Experts of a small language model.
Size: vocabulary 8192, 64.1M parameters.
Training: a variant of Adam for the experts, 353M tokens.
Below are experts of layer 3 (counted from 0) of a mixture-of-experts language model. Rows are named router (the router's row for the expert), gate (a neuron's input weights, with its number), up (a neuron's input weights, with its number), down (a neuron's output weights, with its number) and show model dimensions 256-287. Each number is 128 + 24 x the weight over its row's rms, rounded and kept within 0 to 255. Numbers have three digits each.
After each expert's rows: "raises" lists some tokens whose logits its average output raises strongly, later layers aside. This comes from a sample of Wikipedia text that the model never trained on.

# expert 6
router:123106139135121123099125134162105120142103164131162099137127140137132101113116164098113138142113
gate0:085161142135148070079124144148154105104147127122143106128112186146137155125187118103147079121161
up0:173109106122116150150135118121132099105138146166115134164099108134104093147078152127121143143110
down0:140115109120140102084171119160124098098149139121147136129170091119130101169122123156119154112134
gate1:123086150160155143136121158123089124128129160118124110167106098107114100132118144125153130098128
up1:141125088167124133120150105104168120158169088146148125107143161113192128115120184141105120136144
down1:099115069115119130118124136160116130091129091089115119131116140111142127112178102125141111151125
gate2:119150151078130165128082124144184169102137125141143124159116109108143141084142106128129109132106
up2:126177152128114125111139100085174153089108127124110137160148136122115134139124124174125127138141
down2:159113139129080114117146108119149099121109093127131101132137138110107129116137102136165131148147
gate3:070151119106108148143118160131164148114132135116147088089091127078168116118147100130140168076135
up3:121127184099119104150124142122117126137171133134136205146115106120134120149109164107069123171085
down3:154153106097158144092137142105130123125136139135097158153111115143128072121130136152103125136138
gate4:094119123115178137172105156144141153047091118134130123183119117119140132126115071153072129109097
up4:154115152077154136152130115136176120081127153133173138136084098161084174123121166113145154136100
down4:126107106084106121144139126176129109087109124108095140109121138093134100130119164087132151058092
raises: ",", " in", ".", " on", " (", " and"

# expert 11
router:135150153103118134128132114120124097118141148132156155125110135169104125135162132066141119104161
gate0:126135131147086159129138096138181117134174073103086089122116141107122171143113140134141096146146
up0:121126120137147105126112155142139102113120109093114099132111134133154130132129142143068128128116
down0:095147147132123130137099098129131117116112106123151119094108139184125142137122142119121156120127
gate1:157120101112121114102105114120132132151125128085168111115121143115078104142119145095076123124141
up1:148162102108103134122105113123134090110125113125116133136104097151116132097162118097167114157140
down1:097157086076114137140104097155078153106121148142095099131165164146144099116159144137121148177125
gate2:115109162150097154111127091115159114140139131157135143139089125127096066096091120179088129157148
up2:099163125101135143095185121087123095159089090142136162144119144105141109111161117129109092144153
down2:133122154143086152120111100099111129140114118145114080140116105138156121116117121127109133147126
gate3:124189135169138151175154134135146167143101168118121139130153121132116111152145108103117121122089
up3:152128116155091148125113127108162154133114104134140136153123148136150102132117151155163126132131
down3:136124141143102122142161156162146094105098127135096147111152165121134105140152137173108108155102
gate4:115121140117150150113186118111166125156163130125144108138091150143153117132163107145151113126151
up4:145075118129123131124076161128113143132162116100117159138114108118103130092058153154126101148129
down4:114125103135145134103093122103154140121126145121090169103130087167116162152121149108140191148160
raises: ",", " of", "ing", "s", "ed", " and"

# expert 4
router:125127129143103157095146130111123127115161129143131103147115113112142159147123129106154152151135
gate0:163169107143153127066144085154148157159144144122089131131114096135113128120131148119103152129115
up0:105161116158160134124156142146144118155106163130155165097109111141083127180171135134149076104105
down0:151116136139135150125117115129132080102114120129129143150132105150170162144132122142154123117142
gate1:133144143139096099112130136133118141169124144160116117126141155142165118096087095140161136123128
up1:134094131156130135172102103096128140122141108094192118086085117132161161123127149139115077126130
down1:149157155134143099164134121120068107090090135137100092134099141160142133119148120145139128097128
gate2:148118134167162173123113081124166095118145128134128113083125151093099093149129147132162106132166
up2:145108169125122122136133145097157133114125110118099147110116150111099104112149152075166114093078
down2:104123140144164102141105149083137122174079126104138151116147148119131139112130111118130151124082
gate3:152098143136109134130172151136150106130138167118154164126071062161110084153105130154142136136114
up3:127091069146123133119116157167114134154165128126178122149109122130137163133082113133089139122156
down3:137115147110151171125150131090160122143160139131117108134151100145119147130060131116104156098110
gate4:140122136134141131136184122077120124139132123143136091127150112104173123095174110140115166119154
up4:148133134148108157108104098111134134111057064121078167113141120116137150125130144156174131146145
down4:099151146131136143107111130103143108156117072168105146132157179170156121134112075120120124153100
raises: "-", ".", "ing", "s", "el", ","

# expert 2
router:124107122117121092138104129117115162114135139119126139163113162110120155127111105147135143090129
gate0:154131143168123126102112156126179168127121134150150126139136150134117177089169141126136125086174
up0:168148105123150141062137112123133088132085109138144144151125108114160084155106103128156140121114
down0:087102187069161131123137145117125092141157128113145165155108141117141137135129121118101123103155
gate1:126151109128125104104099138120123122101155131128129118144132125100126130118137104107119135145111
up1:097142108120108172112114103165150150144140125099119111108115124118151136128142157146095153161138
down1:146100120145112159127128111118149131155153128156168144134108113110138127131104125120086146126106
gate2:130119128151135128141142123123147148134111103176143148177169090126123113132147119113124118084108
up2:168081144147119131120174167111137084119125147162142132085177161109092098110146129096148117149168
down2:117096132108148110103109161163116161114186160179135120108137097119156127108148109104108092115145
gate3:145114130113152110148088148102116122122101116135121117121140140128119135164079126160118135081126
up3:099129123084141148123092115129131161124116128144157095118119113127141112094130092183097134164106
down3:105157169127102152110105177113120061121139123096103091119095111135118105082134117129118094111134
gate4:081096123140101124131159121098130141170123156085121094073109108100133155159105102150115139075168
up4:133122130111135121077127144157116097146109152135099163155112069160145143059144080107120135142089
down4:120117158139124141106134148126155161120130136112108082115125144143136158153138131159145148179158
raises: "e", "s", ",", "a", "y", "er"

# expert 10
router:150111136108103140106151139110106123114148122116119121172100121153111135119094171132125135118132
gate0:116098155117149109110122151142112174114110071140116173126110124113112142120107084121130133132140
up0:070099133081135114128131127082141092108133112092100136130107113127132194181128128140101130115123
down0:123134145105167100129136119108114104139164163142127114129142138143106091139102153111111152137110
gate1:125144107113118154075101093147109171129128160106130125122126117129073131112139168129141088133112
up1:149143106152116116156090119122131111119179122140136110146116138148117132129132125153140141127147
down1:128157101117137111122132111138132187130153160116124108109125143143162124126140131136106144126123
gate2:130122129140116134148140138186129120120093138095144128137083134114129136120181139087133166166114
up2:089146107132134117143103133122128114097085189151106118124154168118126107165132115139153113147117
down2:140123128114158154164138111104132138063092150149160134088162145102167120173142087134098207104145
gate3:119149105141152123172103107181131103097123124151125129121106127126149150088073098134164152158153
up3:109160117149124142102130167098132144142146108143072141137122164117114092117154150086099138098116
down3:122171103154089099128145142160129143140118075110091126175121175140173161116120134128126119120144
gate4:151131105128189099137154117127205126109127118103146148096122064147108101174142108084112146119164
up4:125146146157120150107120129119149133072154114115141086141087123094135108133117133115115108149146
down4:140142155127141122150121151095120138103129162115147154075136063075135168128160127133091136123121
raises: ",", ":", " (", ";", ".", " to"